{
  "n_layer": 8,
  "d_model": 384,
  "n_experts": 64,
  "experts_per_token": 2,
  "d_expert": 224,
  "d_shared_expert": 256,
  "activation": "swiglu",
  "moe_layers": [1, 2, 3, 4, 5, 6, 7],
  "router_score": "sigmoid",
  "normalize_top_k": false,
  "routed_scale": 1.41,
  "balance_loss": 0.0189,
  "balance_bias": false,
  "init_std_router": 0.0349,
  "lr_router": 0.00102,
  "n_head": 12,
  "n_kv_head": 4,
  "head_dim": 32,
  "vocab_size": 8192,
  "norm": "rmsnorm",
  "norm_place": "pre",
  "norm_eps": 1e-05,
  "positions": "learned",
  "qk_norm": true,
  "attn_scale": 0.177,
  "tie_embeddings": true,
  "parallel_block": false,
  "init": "normal",
  "init_std_qkv": 0.0227,
  "init_std_o": 0.0,
  "init_std_up": 0.0227,
  "init_std_down": 0.0,
  "optimizer": "muon",
  "lr": 0.0103,
  "lr_mult_o": 4.0,
  "lr_mult_down": 3.0,
  "beta1": 0.9,
  "lr_head": 0.00459,
  "warmup_steps": 82,
  "schedule": "wsd",
  "decay_fraction": 1.0,
  "decay_shape": "pow",
  "final_lr_fraction": 0.0,
  "batch_tokens": 131072,
  "seq_len": 1024,
  "doc_mask": false,
  "train_tokens": 839100000,
  "steps": 6402,
  "dataset": "wikipedia_en"
}
Below are experts of layer 3 (counted from 0) of a mixture-of-experts language model. Rows are named router (the router's row for the expert), gate (a neuron's input weights, with its number), up (a neuron's input weights, with its number), down (a neuron's output weights, with its number) and show model dimensions 288-383. Each number is 500 + 25 x the weight over its row's rms, rounded and kept within 0 to 999. Numbers have three digits each.
Before each expert's rows: a language model's description of what the expert responds to. This comes from a sample of Wikipedia text that the model never trained on.

# expert 62
Description: List and line starts. Line breaks and bullet dashes starting list items in infoboxes, credits and tables, e.g. - Goals:, - Order:.
router:514465448492548456519522550483475550521488529499454507540495505438513492471542511459476509494505476468513503505546501490499508493455504505460503501481487528469482510516481490479495523510531501435487468462488498515521481478515459500507510419544459464498537480505517526524498497453513506518
gate0:419494528526462507484501503499471500463494515521520522504484515528495514485466516546496525503490496503495512495452538493512451484511493501493509492528519470490440499487503499504536516557492481528562511534516502481496503483501491515542496515504523535489489518509475464492517517515476495507
up0:461479497512515489533499485491443492489486490524506497521516469502443469512489496519469505531508496511466540497469530481498504470536488493466485477497511503482489513551516452496533484501481508538533507540513509513507514455516518514540511517527481500516477509491450475477469541574498482523
down0:505517487493533512513465482480524509429546519487521480496502505471493509512526554457494507491533473514521526492527535488522514498491502506475526479484574498484480515454555450496546521532501529493501487488498443492479454541479475479485485524470426492540490502495469510460520486530490520499
gate1:502518500520502481488502501537496477536497491474470494518446510448500521476476501461519495495473474497474530506515553523518482478479468509475528515506511544487491523499494495529500489496475487536484471484557510462525471491522524550472520491555450473485520460545504477512467513535487485493
up1:499491532492548496507504481477489533520536529476485496507467515481512525455483511533522500516463505503449501484496482500520546480471511515521524497490478513531499553499517492521502492496520510524518532491476513499485486543496483520506506489531527519509496549540513461436502556498480575485
down1:503516453489507507532500540491462522492489504518523505482548497493539471513482496539476489467533458507451515496506499489521521515474475500503495540543446528506469510464497440474455493489517468524501526471509529536543483527512525474504510439523498535489525549529479464461504494481498483495

# expert 32
Description: Word-final inflection endings. Word-ending pieces such as -ows, -ings, -es, -ed, -ly completing a word, e.g. flows, plots, receives, Blown.
router:469501479464553488513499522528478523511461479506502519517505499440515493494480522505519512461479481491502501503484480511497526505494488489511508527507539485457521483498485531496515500541527570481516480468481495505518511491485463529468539460525450493474505473499493510488483537454504511445
gate0:473525470535490495520498485525497505479485506467476482490501552452496447528488494441480518526471535491506465472529495490501476450485503549523533522514522512501511523499489505522550459509491509497464499542534535533503515485473488512516461512486510504493514526485521494508514472463506503496
up0:496502502496535512530472503554506465513542524504493489551504456497515505505522479470524503511530475480451463529510492513508494508520488493490527495497470481514523486506488508461537495532489541474528464499475505480499510567509506471492484472503490481512530453473492489476452449467469439537
down0:526509497503478482522497482491500560496511487545465480506508486486531534453534533479508516501459510458494521456493519503513534506526536493516480491479475534470536508506505511494514517476490506539519471484501541496522500515460477498506531462407458477480484506506474519508510500512529485519
gate1:502509494490507502483495463499514482513512475486472476489537525504498456501517517524515511551466497494504529509513484490480493528484476529517500523507480499469549486501493501509522523543523538500486532463494515484530464491505456484529496523527468455487447505484512530486479459506514548533
up1:500530499503508525486497439517498497496549465555455516471534497509518513526497552521535514496456501480505467469532461496496497503498468515506477520479537517520532502504497454525484567553526553514501525485523552534490470517519506484503524519527497495503450497488516535475500533503531539500
down1:551529526495491477504490507496515503476516508510506462480523528523491530514493523501484513510528509463450501515455488490518504457451506445559541514502541510550494440489480489493547520516492526479516501507495484518518512480461499499459465536509539460523455481542514476487494459472503506530

# expert 39
Description: Word-final pieces after An/Al. Word pieces finishing names and words, especially after An, Al, en, such as Anal-ys-is, Uzbek-ist-an, Ugand-an, Chub-ut.
router:489478501527542512520509481506511514574464524548526493540524508497483490513494472463460526555462500504480502520518498472486551512497509488473509509490451485491484537511516502474430513562506491498488464456522494486501452477487482504518504468506512492508511494509524553483474494501475517521
gate0:509503499535554497468498544464484526518494526516489514460501500551466501516453480526515481554494513515462490517499498496491530520497505490534532533488530504484497513521482515504478541508514489453536512516461486474517470501549460495506539486506513448464469457512508515506487503472540512487
up0:530507493462476506488493488499511518539493491574476502482490530475454517482534487533493499580480541511468488508527523503499518496519551483501463486501468475489494560499502505544472433492480499517508508480512490459516457514469490486501524513525508511501505492518538523531459502506481521511
down0:521475540539488550494500498519535473499529514483501507547529462523474476481484495488513503513519483488501510543513534525474479522514513499458508504506504443462463507466533501476467524502472513500489512475457544485520493503470497519494505490510481524530479476513503502503464470456475524498
gate1:502511466512494474511496497491550497511467497539466518518490461518503545466535500517474454574523455506547486528506497492518482481515539465541475468502472525534513499513509471483516508504496486473499489505555511512472495508491505492516482526504517482544540461487524516529537476505488479516
up1:532534507524487532488506540434508485502510535484504544526477521496506501496513512526524480455484525494509489477527493484487478537497567508488502505488469507514473430516483504426513456477514472500516508479513531474511554493486509458487493479518527502512460505541548506513483497511498486461
down1:441455505511434474482515487470520517513483462481500554538528497448501519504475518487543506480516499513509515508501487479479466524477480508528488500510522488472503508459503535458482492522505473526466559520536459507549496497494520471525457511522496531527449472513512481502535529500514482525

# expert 19
Description: Mid-word vowel syllables. Short middle syllables inside longer words, often after con, dis or re prefixes, e.g. u in "confusion", cep in "concepts", ent in "inventory".
router:524515433480515495535520507548446500506475504552458519496490485489522503522518469490498472453458456496565473542545490473479537481478450463496467523490476514509556480485502497496498493495493511488501507514504559487553490479548485501499477467518482498519490484507495533514461467500468465495
gate0:484462499486442490459498589481489518487460488503493508508509510504507511495526465490501538479454505530488478528497556485505519524510522519461480495495479494523506463522480500467509506508501548464503498470510524500471512499438504487481481543523486483496533446502459505524499489538496444484
up0:494529455525481479487525526525541541512439498512508489496497502502434470524510465473477526512517488523492470470489536503496507525495546514502462489545456475492475524469481518491485506515495552455538516541491524528464496470462529450516468500538463469498511545484475485542505500510516481484
down0:484472471507510448458503492480524497520486498486464466459493436533539502486470509490513494494486514469497522522460473524494475464551448548493496473487543467503508490544490490477501509485487517476470523543482474527438451493491482525524514517500511480484484515515450496484492490564482517468
gate1:512474441483523501469486511498471523510528525500492512543520468500473535472464461484502500498458501489514543499494502501520530470513512494500454489510504536521482499516502553522519519511522514469504519489484554475510479523496476511505457520477500464498471507478502495474494527493509512462
up1:484490481506503442469494481501519504492462495504477522509504476490520504480456503520450534471475465522493524462512502508488513520473497504500511526493488488540482522545496474501454501531460529486480495476517477503473494539506487462524464529520538480504483485520562492474522490519529501484
down1:456466506494513502502474535499497525488518493479506554520552495522513507507467488495444519489441468506485471481498517561509521458465491497487537516513496511521492536522497490515476530534492512472481524452506493497540531490495489455490509526519483500507519481458445525477490473511482451501

# expert 36
Description: Place-name word endings. Second or final pieces of place and proper names, e.g. States after United, York after New, Fin-land, Lu-x-embourg.
router:498493469510494489535495548540469514564461519503522523514473552459466520493450471489473469523524449485494495485509530499491511470489515525490508501495479531475512568473506525505483511506520484522438494455543467456483426483491497501493534453492506497492527519481498498477466483465445484507
gate0:504541521518525533569487498497519500539506536480527485526451528460519490458520477481507472475504486480514508517496506512480447486508489491491447452497498502493558505543497441493469524488550518485428509520544523498476460480509508469455535444479531464465475548535495492498492484473489488505
up0:514482519453506468531482455489494495442496542496482493495500441478524489464530524480442478503507520514506501478517541486515489514514519472498477507525541530451533498497480504517483475479500508498509517490502499472484477492508527421506519539493492482515480493531492519510494512464501478478
down0:521477447447484460514488468491535508523467508467501497486512465502516463497483507465475457533488476509485540459511485525556476489521512489486497482554463478473488449496518482514490453536544506527505529491502507509469519512549558565516489501509488497545486510499508477500515544482511530503
gate1:424497498475454525495496512496510499471508500495482480497546525482513521506497504526480499528546530505481525457498439488497489472471519488542474531487488480466525505492515517536484491494515530481527498490455518485491469516511523457497484529498522518456465495473448456475464474483523516523
up1:546505528520526495512495473517491472541506507505531453494468531483528469546506486489518478439508519486515466483508511483509540517514499550454540503494494505540517511489493545511476487489549491507530509508539504492480555510493502556499496491509496481529491501530537487535500489486472524538
down1:530475470486508443505554483545467460489509515509469451538470533544493478488545505497521505534503454491488486517506478469500488480479529461523534496479509533499489490521503549502448501524467500461510456458490516495457468522531523490512517519490520485493501533481484493529481500504543477497

# expert 34
Description: Table and list markup. Table cell separators opening rows, list dashes, heading equals signs and Win or Loss entries in Wikipedia tables and lists.
router:488492509511502498513529482482532495546477486489482489555544554510471472502466496493484507473486487478523520526500462504497558507490494506527514499518492512493485508473506548483519489486540533457474480496477520474509513448522490522504542450471517456477485471504497528518480495511483534460
gate0:522483546473516476485507528531522438508541517496497489472481474473533517516529476517470496484448472511538467487510499509497450485515515573522548513482494493487534489501518484506537534532460432502451466489504501466479514474503464478469465490500520498510512506467490492525522484500518540505
up0:492509498516474478460498474513554493501475494512511505518471509497540448517499512543493514480522521507475527472503530501492498461504492485488479468492516492480527456489500438555462527488498543524517516530491455520471495510489479517526535507509513517486505528482503524474523475515521491522
down0:491492470509519482519497485491489546515488519543476435471510521495499499457547487534480512510495501478463479488493477452500498512480505499440504525505507493525454503480587513468522499515534527497489508500533551535479517475519489518489493527519511488478460505534500484489483475548516440522
gate1:471470500499480489495493475495529513540475525519492489525513488510483453464480490477499514460515487505503448487512491498478516494536454485524454480495497503517509505475514490480535485467529493474512495525504557498453495483521468526505518489475499555539515434521479514526495502470537484498
up1:494470493454475456525501506443500463505450480499524465519490466490518522480523484445475493532500506517493516525489475491502497484547468447562483471511530513487515495534533490492467514505520513441474506513498548494511477507528515516488508524500534522568502503508500469503473489517529466537
down1:474485520529484534479516512534490553500523492487485488466498516468462523503494545461500494492494516484486522459530512485526521458476468489481538521476512521521455551479489532500467572515487487517501526512507477444518506508477454496467524507513478487482544486559487480531485493478469507514

# expert 38
Description: Table cell separators. Pipe characters between cells in wiki tables, especially after names, numbers and stats in sports or roster rows.
router:486481474488498530523490550514475516523490508540480442549490532476478502519509496495445518513517519501523487519489481500498508489495535523511480499484519564473477557488493487491479506498509523481516524475524483498496466451496485498470475437540517471444476467522514487496502493447513505481
gate0:543512509515563514479479499560491518516524483469496520498494549567528462519550497557483496503528518493497453475522533515493515492474515455500479452506486520536522538513517512550509488477531450494520460550501514488540511513482505500517477500502481545508467476503496526483508497477492513497
up0:527495506516488518493479500496523463520498513493483513508522530508422480511503517489462477454539508500446502520488502509502505539530535497490504461493505479511441526513495487475467505493526486530506527487511501486480501536507518451522506473475486487527496474464436514520487521535536496522
down0:517503502530504526490493538503501505515503544475530449497477494527478524485497501489548535514481492488518479484510529507541498503546485542478507479491508455512453466537470493487522464485500512500528534470472535518475527505525519499491490495491474465489495489437548510481486476496485480523
gate1:537533490504524506458496516486485467458535492486448514534487460515505492521512479524496459465507491508529472492490508480479485523491517520506511524478484487508466504526488473489465485500480456495482464480513483541511478476505460485472522519485497496467525529496501462555481528521488525491
up1:528496516529489485501513512511547506492502489463478451461490466476546502525471508525505487519440488490459488483485503491523508495453506471465515509529495513506432503492515494471524514506511539520488467487482509519503552504428498487521492480494542529487490470537488476494488504501475516487
down1:492511507512489495496490535476502442497492540454503486505514501502525492502484507527492461503417507508492469518506510549515518496480534472500483550516459502488515504519505482479477470510533473510528451455502560496488506516454481515445504501509503509493498508484464526519501511470548472518

# expert 24
Description: Determiners after prepositions. Articles, possessives and quantifiers after of, in, for, to, e.g. the United, his parents, two floatplanes, several.
router:462477479542554511519506481497463492529512478510506521546505499513487514498471510508480508518504478492545498545488462500496470488477538486515453507496479524494464567487479531492473493498511510435500462495510518482495494467523498498473521474521444480473484455502509498496463513454475535498
gate0:482463521494485485483501469522457523498497495476495482457513506513531460535506452533509492493523474477554538519465482486510496488491473522501526458500485495501501477457494475482476515513493536516527527480502488519493494544490531537496522520535492527487471505492498516468540460487473550539
up0:509501532513473508490523464509488523533495432486491510498494550532504495487520483474478549529527523507569504453478472479497495485460520498492484464507486500515452481442512475442532469507516455505484476493498492526519553540487474507484506502492516542474545545467502546483543472485539504511
down0:507540547449456480535511516487542477531462536479555497470511505500527516498501486524518494510470507479475476522494497502506498464463487492499507459491484503492473505469497501523495458534533503513497464445489511496484468496550494528487482547447464519530498576526475503524504527514508527489
gate1:468470491487481529518521540521505484498529522450484475506558516533483449452514500517488462503539484506497509473517515511504530468517489482511553498513518500487515446507518549492414479508496503475505473501492493499472506561473495534527491517520519513493488450493522514513477516476486515546
up1:450484501477486536524516525502516487524501535504482443542498525466492437481528521497527512513499474498504521501489524478547453496523497520528549481509521504510463499493472536514463462506503563510476510498476501486506496548485524517504460501480505475475526494442509509487461523496464492485
down1:499505478515516450477489483490518487488496554503516462489513521470481493507507524512530508558533492451490464502447525475496467484491503541472511476502513542476506458508525509502541470494496534520483507524489474506510494492481601522434515492514439437509472497490489486494502455516514538544

# expert 41
Description: Word-initial consonant pieces. First fragment of a lowercase word, usually a consonant or cluster, common in species and science text, e.g. d-warf, d-ove, g-astropod, arch-eologist.
router:499459493503511503517512511520452482513472541504463503507475534479499486528491491459471459498469484498529452522526517466485530544469498551475540463501490512495491521517485473481498511495519513506460558471517481498531480482528470493536483495520516481445466466521501510478504498483516497511
gate0:467483531456472494497500521482496491566494503531515521567495490509532518495471492527529502533500519492478477533509522489486515476501488476499486488488473489490528507497511505506473495486504535509508530480478563494516487535446506429512569490511511528452502497512518478509520550520528484502
up0:494496450514533515453514525495465472489512471447500450501470523486468462545471517498498498505521490516498429509491547507522515506518502516464501540486515533556462493466512549440535513470510537534516502564518448532476510471538501502483489516524486470523508492492463509482479470495470495481
down0:487507473515540504493501499520469470450491506503485483514521506497503492496474482512509490489544488477504471505510496530516513518521506483490495512512491524484480492467533442475473451525460528488513451494510524527490467496545502510489477518500549495468531480456498508515505533447555498502
gate1:478469486498529525516498524499495486456506513568495495463490496470508485465506519532490504508497565496502485493477474501487473489511470522486483462516500458512505531435471506468476544502523489521525513488509461492521540546546503490466479517468483509509511550472469531547479490515532490520
up1:500565482484468476462485509496516504512540528514528556458458512514496498509478525451470481537468477481489516475502493506512467499463473470497545492510501521463504482494511504455491487531497479510466524463489483541516490467476500481535497516520479507532488514463553500522502484515457506536
down1:462501523506496507474541496503479513454488449474536493471450524473488462511483521500474488529490522490484492547535496484492516512508512513464539490529489518498457543512459469523463528494454485524484519492492520519541508503543479524505481490508468480563452475492540457462528476472504515494

# expert 11
Description: Time and novelty modifiers. Words like early, late, later, new, former, and prefixes pre-, ne-, de-, often after the or in, e.g. preliminary, New York.
router:448501504513497475531483488529495513545520493490481522500504503458485501489498471530507508513499550506545471520513495500464492450463531530488501519465511542450537574517458465478498527504487485479496501484491473504509493456477470500495514468489466490464501489498469543491482444488498511486
gate0:450538485494538492505494527543518507544512530514526489540462488489502516503552545491474456488474473506500494519516473485488491557483584501483501454494509538523510524531489486546556504441527514497490525488545518484445498513510497490481494493492485509508509501501548513485484492486506524491
up0:418551506510508526503474492557479515519537502545443518474494514470497513510500489528520497537483496480528468528456511497515488506509466526510524537498506504508480474489496479457483510507521503515487491513515487550489544482470466459517491473496516583478467544529478527512539478520511471495
down0:514505454516536528512524502496495542498506490498525517463477487481486491457509501527533512475499484495514471485511502507487504504517526533481492500481491480503492517445525466489519528507489533467517528502502533542426501526525501481473531472493499493512505493499497478484517489479527476454
gate1:556481503479513530504519513490532525500506468432488486479525524539471506506525486522550488509498510492536536489508461497499524482507518517507476475482523495483453510525511524528493505515453504502523510520472506468521505482474491521522549448535527493520468516483504540504535499498519524558
up1:510492477524498518486517505464523516497532483469467450482534525540510485538519490540545493532502509497510531491539457499493500474515518498509482545476514499474477517502484493537510478515464533479534514481468491492511502503471495485492530470508521485497440512503469532501511484515520520540
down1:477541484527478481478513524518515488549542499419473502448463543472480478445486497500505473501525475480509511495536519552528517522503515547495514496499481512495517510496468535502494553537465514477518537517493481499535482498489519564524487515531506525506492527498486513465509472493530464491

# expert 52
Description: Mid-word rhymes after capitals. Pieces right after a capital letter starting a name or word, such as D-ust, J-ust, L-igh-thill, W-ord-Press.
router:496480462535513485512525530518499503501510472568496499517469501475539501493481525495434526474489481515518505494489498521521549479518542509481449541530505523460541532488488533450437507519509507465505519422498495509462463505545483501496520501531461498480509477528490527517503515473484493482
gate0:548509466485514490489517448465492522480511483528500463528491510474505443504465472519471539504452475532506477470498475496489478496508483516496505510505503479486489533490506464506497510516470537475478484492515506533474514531561516499500529472489419518472482495479532527479477528494504519503
up0:498497526517502503525497520508541587510488509503470491474501491499469492501474502470477517522484504522494525482524501484505484479512508512503493553469511491481516520499518526469510519480474513484515533507503492508448479543572522500485509507501472504518466486501542513512515539471524463489
down0:497530510471531476501529522486510516513520508506527493460522475525465526492497500458487528500471486499492510516508518504546514530518499487482505479518511452524484517519508515474521493511509518529513509534509454520501485519525456458494494486492462521539515508498473509519501535515484483489
gate1:475516503506543519508483583503486511493429445494494497516468478478522503531499486527514511485481502498465489533494512511498528529521506490511510499484516467457548501513513454461472505502522496473503499481527521486491512525525521477433500486520498497516541510498532510517481497486501515504
up1:464495510501527522499488507467452473488483456588530501489571470446536505440482496497553437527462526496522523479514488469504531505496530497496572511485516491489504473489496508479471535533506486502527478518519498473577473532493530485516528494511477473506472495524469496456522525510471504513
down1:454548501474491531527471498519524493483457511530517522505472560546484464521445487462457493524465499482510482493509455507496535479482481478540481505531503515532475512499474494504477522496518480550556504509554509462505542465464513538481489552458512492503539518517500516512489486511513503516

# expert 59
Description: Pronouns and word endings. Object and subject pronouns it, him, them, you, plus mid-word completions after a prefix such as Un-it, Ug-anda, and well.
router:457514471503503484540516543473516555529494533502523492523531543504510478533446485510511521476469521504529534471504472506505501513486491521547494491489501490468497512492505535518484489514520519439476467419525521488481505478537473491483496458554508493493497463490539492492499490483460506468
gate0:498485515478455496476504553488550483506511545538492475499530547495528487467505494498486449500484520496507524452502496521470511513533538499505492551506507474523439516518483498493473499507520492461472524524517527506478488477481487537531581484502482483489510557460525487534502557489509525503
up0:551502484502456551494501451582524541437496499530513472482511517525506484479491498493530489503536491515479488494545502504499520491457461471490504555497522492425459528510508537469497529529479488496530511519510501547514501457530525507453517520463507513503516495513500548554482481531499487535
down0:518472461483510513480550523477520528498485483548521496493531516488554525526515513510543497493498498513479469434520497516466519550505513553502493502501465510507495451487471465488487478490510541461509463518553486511511522476468496510491509425502458485500508481456508502500480521490538539449
gate1:502491484487503492517510473501484509515475488516494487456485546491510482447465472513550516478491514505497506476464502477511497483519536523507470519536489501529464475509506519512492494489527469467486465504537497471491470449482512527503489553520529489482477518498484492508479481521485499498
up1:494488497509514495460500481503520500491507576475490514490492496518494488475499508491479525487489523522499504527523537503471493521490485475476537485493488532479493539510483460516473506513485497545522557531496498500569527542545501492503520481475509467485530516527543524472502523524486485501
down1:521512479497502473525512519493487489500470494477469464500468483471453475460529477515503533513493474524521541481498509484496503513501503495510510479485472533528469450491455511495533529472505536514519505480491501518534493528516527502483494509500509536510508465541508506531535522525497521504

# expert 42
Description: Mid-word consonant fragments. Short inner word pieces, often g, og, ig, per, coming after a first letter chunk, e.g. Pro-g-ress, Pro-per-tarianism, F-ed-oriva.
router:487494468545480473475527533546440498491508491514485534495513506505528514474478503520445501536475491520545505531516507482473503427487501532484512482492481509502532532493501534467501496495521521480452510496507513447522465498541457535473503495529516514483489490511513535522476504488471495495
gate0:487497486485480538499489528484512509479523501496468543492530515489509450517457511542535480523438524481547539538535521521507461491500513491519490479465456537501458488516517497511495488503520495499470527442463522465488490476511457541442545504443512489491481521512535494453482506520504549498
up0:479507496462519509508521471505487502486493551499484470487503534462447493503493496481521531463507519506481463499493479494489501541474492484451471493491497466518455494467511480542505481519479482528507453527514459571471495495538534489515573520560467528483538516485494525489494524523490526491
down0:472507540443533505516463494490498527513484487491484525502469515501525497495499472538479517487507472505486538524498528511531514519512507462491503496480479476497512496501458505513499468526503514506497490508485461462530502506518501502500502501486494518542518496510500485456510484501518506466
gate1:539493460534543508504518476434515540475524478501503544453507488459506524498472498483457472502478445502494516504460524506508497493495486520486495507513459510464521495479488501536510504465490447491470524457480473506478497503499500502475493501478502467490503503497538447533515497484479498452
up1:493414537440513517488501415461510523477537497484493492577542507566514521489462513490468513506495486534509499547532492507480544546512518518550481496497480470489533574538493488523520491490523484494503483572464505512503523505536487457493521505515483493445486491492465462483499519495519490498
down1:502480510470440539467480512473520489479527485489458535555521455448537478454495494490527526527504465502520513469462510465486515504521552497494516507524524476493501492484498530498527476486518484513488535492483487501510506467525518528524467456494526478481483515516505540501503490468472464508

# expert 61
Description: Word-final suffixes before space. Complete word endings followed by a space, especially tion, ation, ent, ap, plus closing quotation marks, e.g. "motion ", "Soap ", "quest ".
router:464480506502516493516527481502459519509521510498508483497513509431485476491479500429509520466471506505520510496486527502507463486466489530481483518489483504484520516478490478460489512479497524483472503461513506491522499486510482509467512494497468500490456515492493495441493512497487555466
gate0:510442470498537507517501477507472513559502518504527481500498495498488514436511492463535507475523530476531549515524522487510508511504471465525477504518488436493513559511480553504474499471485470508482435485495500505489486510481532477492519525490488504479497511490508558504495504497484527483
up0:450552486455546465541498473496464490495532463532533456475555523478480523511506486472574491502502534507477498474499497506499485539521486467504514491493489451475502570503488484497535549496465496526452493498527510488486495521504494461530484547515500503489473484493512560502466502483513520481
down0:505524506477479510525535497513497514496507510510442492527503519498520472491502528488536489479483509470504457479506499517508503482472511530489524497494515547507493525534519443500516480522505504483496505520477543502510576520498513515464465519510525504575492502448511537489505471514490450473
gate1:494484501514480515470479521461514470537494499490477511527485523497467504498527508507521473465509518486472551489466534506506480501537506528482467478494510555481526501493494513499481518486499508526468546501519546528559504500514515505442505510494495458490472544477530469472499507494513529508
up1:503491486461542482473522469542483514477555501447504526445531487545497506493492476471509545536497537515558488467529540480483523498472540514522493495524480487534504526422501483497519449493486483507527517485519503505483532518475507474539474546529472500487477467489460495551522460454512548534
down1:452534523489487477464517476500474500569518524492523501482494523504513500498502544472499500501503502497535531466522524500438470509525538550540456485448499546468560505530478465490499499496499493488524470515502532524513549491479507495518493487551488504473527512490481486493517484534529559506

# expert 31
Description: Inner and suffix pieces. Word-internal or word-final pieces before punctuation, like am, um, ment, tures, ts, as in "circumstances", "framework", "Democrats".
router:469443495484533489494492531534490515508481491490470530515482525489495460506510512507484438518483472510549512527530506511481527502485488515481491504502499543503505512477480478520524537459505489489467516473497503469525491506508481476465525460488437473498482495472478496447477478464499519489
gate0:504481569488481459515509507560480502560567501492479484474538549477508499476502510485491463530463493511508488536457510497477511492508490508468512488491474529542499587533514507517532463499539483483546511480492538474586528529490482500478477525507471499521515558463475484524547501483448544490
up0:515578502530487494493505466494538467516457524548505483496513513500445468502509534525491500473523482519490496543519454504522537538505474504489479488522486549503438457548481533503511521496511550485498523506523478491500543503490484508476507444512531512511529510527552476492488483526496492526
down0:518497461542473515469493542523530504495528499516507490483518501503500503492505540444529526515514524520516496510473492501462517476473456513531534520472489551556476493485488526472489521565515474505528497462504526465535485487503494481517498463463503527506506526497494519480507476474501480491
gate1:487486509489520526501481500514471524533523490501520500494521489499470502493532492537522525515451514506525520495509490504503492478466486472492503487516505482501528511532487464503517535544472514519474518492470490580488472486488493474501457469478515501466525543493530551511527501472482457499
up1:499480529529458429527483481493454500487484466504456539477552480486527516468512525410519518475507523514516517542496514497521496526501493517501489493501519491518491507494527547460489533536541485527482512470493506492514531495460504550505488524525482500496452447499454529479494530506488508515
down1:489479502522505455490513510466513494490512493518446543511525508495521503506468502509511514504471495459506502475470555520509462536565502496499526501510509506518521471484468550492500469449525495492506512482517477489544473454510457499478522476512484521539492492518529451491495507450475435496

# expert 22
Description: Single-letter word pieces. Short consonant pieces in the middle of foreign names and rare words, such as Mag-h-reb, Mag-r-uder, Pagá-č-ová, Sebas-ti-ano.
router:478440502510494465539501510532479538521515513482468497500526532509494502528508524469437502473509542467495527487532530517486481472498492566482490473506488542509469537505505525482480471519530490498473504487542544542528471511496460496505453466485487498471487485536469494509529494477512522472
gate0:477483492460512517512494512459552507477507528482502516529541476496493537475542516494499512501457580472504550440494493493544491492507509535542542518483477506504504504490519472537525455534478454522470484457467489516547455533496482491482556514482537483496485582501471510483465507501503456486
up0:505471497515501569494513507527506493514523517528516483489484499499526484533500492522536480486538515534454505513524505500465475532457505480514489487499487507513507527531491559484479534469531504466463509531540459507517522488499479515505489511476537511471530501516516499513509513488485510485
down0:501470435594480517500520555512479488506520519527524498493492528487474510521542527502489536466485502526541487502499499463451530474482488505532518516538479491522498508520487499496519502481504504492485461510487492522477479485520521555518498500510506446445543515481487523509512478523474485464
gate1:522492511540523511520498469529491470499500492512474523511499485481522477504496518542454479467438427497492475519521494488501485486500495549478503521506491492452524512486482518479481478535465496522503506466521521512508470475487468483512489512520511490513446504472478499472541503487531493497
up1:494512478512532527486494498524505522510486474525523501528508485517527475517490496539530507513472504521470493544543524520482481530518536516516501520488544493506517495476489505462492471415494497490501476482506507477466527536522472528499523513479486513487495502501495496496473513503508444488
down1:475490515475515518527502514480539505479520488561507489512519568493477459547515474536477498523503468519497548508485514518492492497506471536523520483482515474502526515493464472540508488475462461501482473507474511459525510519478489531514489492501477535537486490491501456526516495461484499536

# expert 17
Description: Commas after name endings. Commas closing a word or name, mostly surnames, titles and list items, plus word-ending pieces like -st, -nd, -ski, e.g. Wells, D. E.
router:484479488529521487510501506479499551463505529531487489527477521483465448451522474485525519497484524504504491497480505501492512505450505454458482536468530471489490507541470497479450508519513507489445493479541521500494506524469476522492504472473478483472508477486484509449487486499510514447
gate0:486486499503527516527501505520516522475479524466490502517471541483467516481523531533489486537505483512488505486554555486498524526537497476518512529479468472534502505514486531526504467486508511520470475506498508533519488474480486507492539494519510487511485564469518510474423491496499463530
up0:500584507506553529488481487478528497521507470453525500558489528486479526476512496499499504520483491484509517499508525502501495470496527538493504487512472501470516493484505499497492485481519483495556502517494487503525498434469514476549470428497503525567527546505454510498523499455546517522
down0:501511526530506523511489446498529540494488523476487477479498463467517532535500495521510488500516494474516451478473506476498504479489510510512510548504484496465473493505488458481490505480500509510532503483471484482510493525471533515542472512535520499512476481499502514483520524511515472471
gate1:467516485555493506428511517534482510520527527494512518521500492531487496502527503501485493495465505499500509559504512501491511485505487514516471559491468534501503488504491500526443533495487494498501531554490498500547504501495476517521517510503506495488534488474486485486488506528524488548
up1:465482475541532512487513495500497465478532499492483474517484441500497498485472464472472525496516490503473474523495483523494492487479479501542496547468483551489510498516472479511464565505474501514502527547461502449541548480556495514535532498524535512492549532485494504501514544526518461562
down1:529513481494514489501558516555500477486484524507511547512490530502473523462505491538479520495467477484491506545530442504489541512482492473504522477496461465474497526462469463525482486555516522550536506565473408546520558514511480495497520505451469513537525463492511525513500521530502518472

# expert 57
Description: Vowel pieces in names. Single vowels and short pieces like o, a, in, op after an initial consonant in names, such as Ph-o-ebe, Tamp-a, Sar-ped-on.
router:488460511496492477491508501480475481514509533517484506499492494456456499509455500500434505494539480459515481529561497496489511435449517494488500495520514513467493457520478541450489519506485544499453501500552518477511472485511499504489530470470491483454483506517510505474526495504471505477
gate0:443473476483484466532512443498496508497483539509477544501494503463465454502489471534488542514491505481508494474558537476517483441525537500442482509483500515498477509489509506482510489539508500510500479515492461553480475540496498523511505474463477489482473470485478513505525465499546508478
up0:464526520505460445496525523492494505522459511530530516511483566522486521467498481467519481506527540489541487512494506472511497514490553528533498469485469536523486515513502514529505505549538479524494492520501496487518493564533530481494535488504497514503449538510503460485498480469529469474
down0:470523487469512536496474534464502513495577510533485504487528451530505505471502452467462528472553445466498509487544474495497474465445503478473486497454501473502479482480511465529537464496479498531513516478478485486516500506496465475459498453532507500498508518510512479525515469506492565508
gate1:516510506494521475493505525412520464524541480509488512513499503456478497483442482476508518492526504512554498506538497488495515468453488485511502514496528500525516526479510471518492517511473468512489508533560515514508456515518516523509475475525468492477498503564497510462490508468515490497
up1:514536525501527505553501518436490476503520498518489522544500545464481510508427484472470505487517493502541473488511525484495526527468514526503490484492527526508511495527522455521510507500497532502483508492516572518508475467466498520470482495525508491475483446525522528425490482460510514517
down1:557518528480485500497520506484493479481496509533456509517499468521498480512523495498487535537522509507475478505503501484489491539508521506499494508526516488521498512525509522443536485514519511513525521481529509498488496500506473507491510510519529482468482489515452537547501531531464532512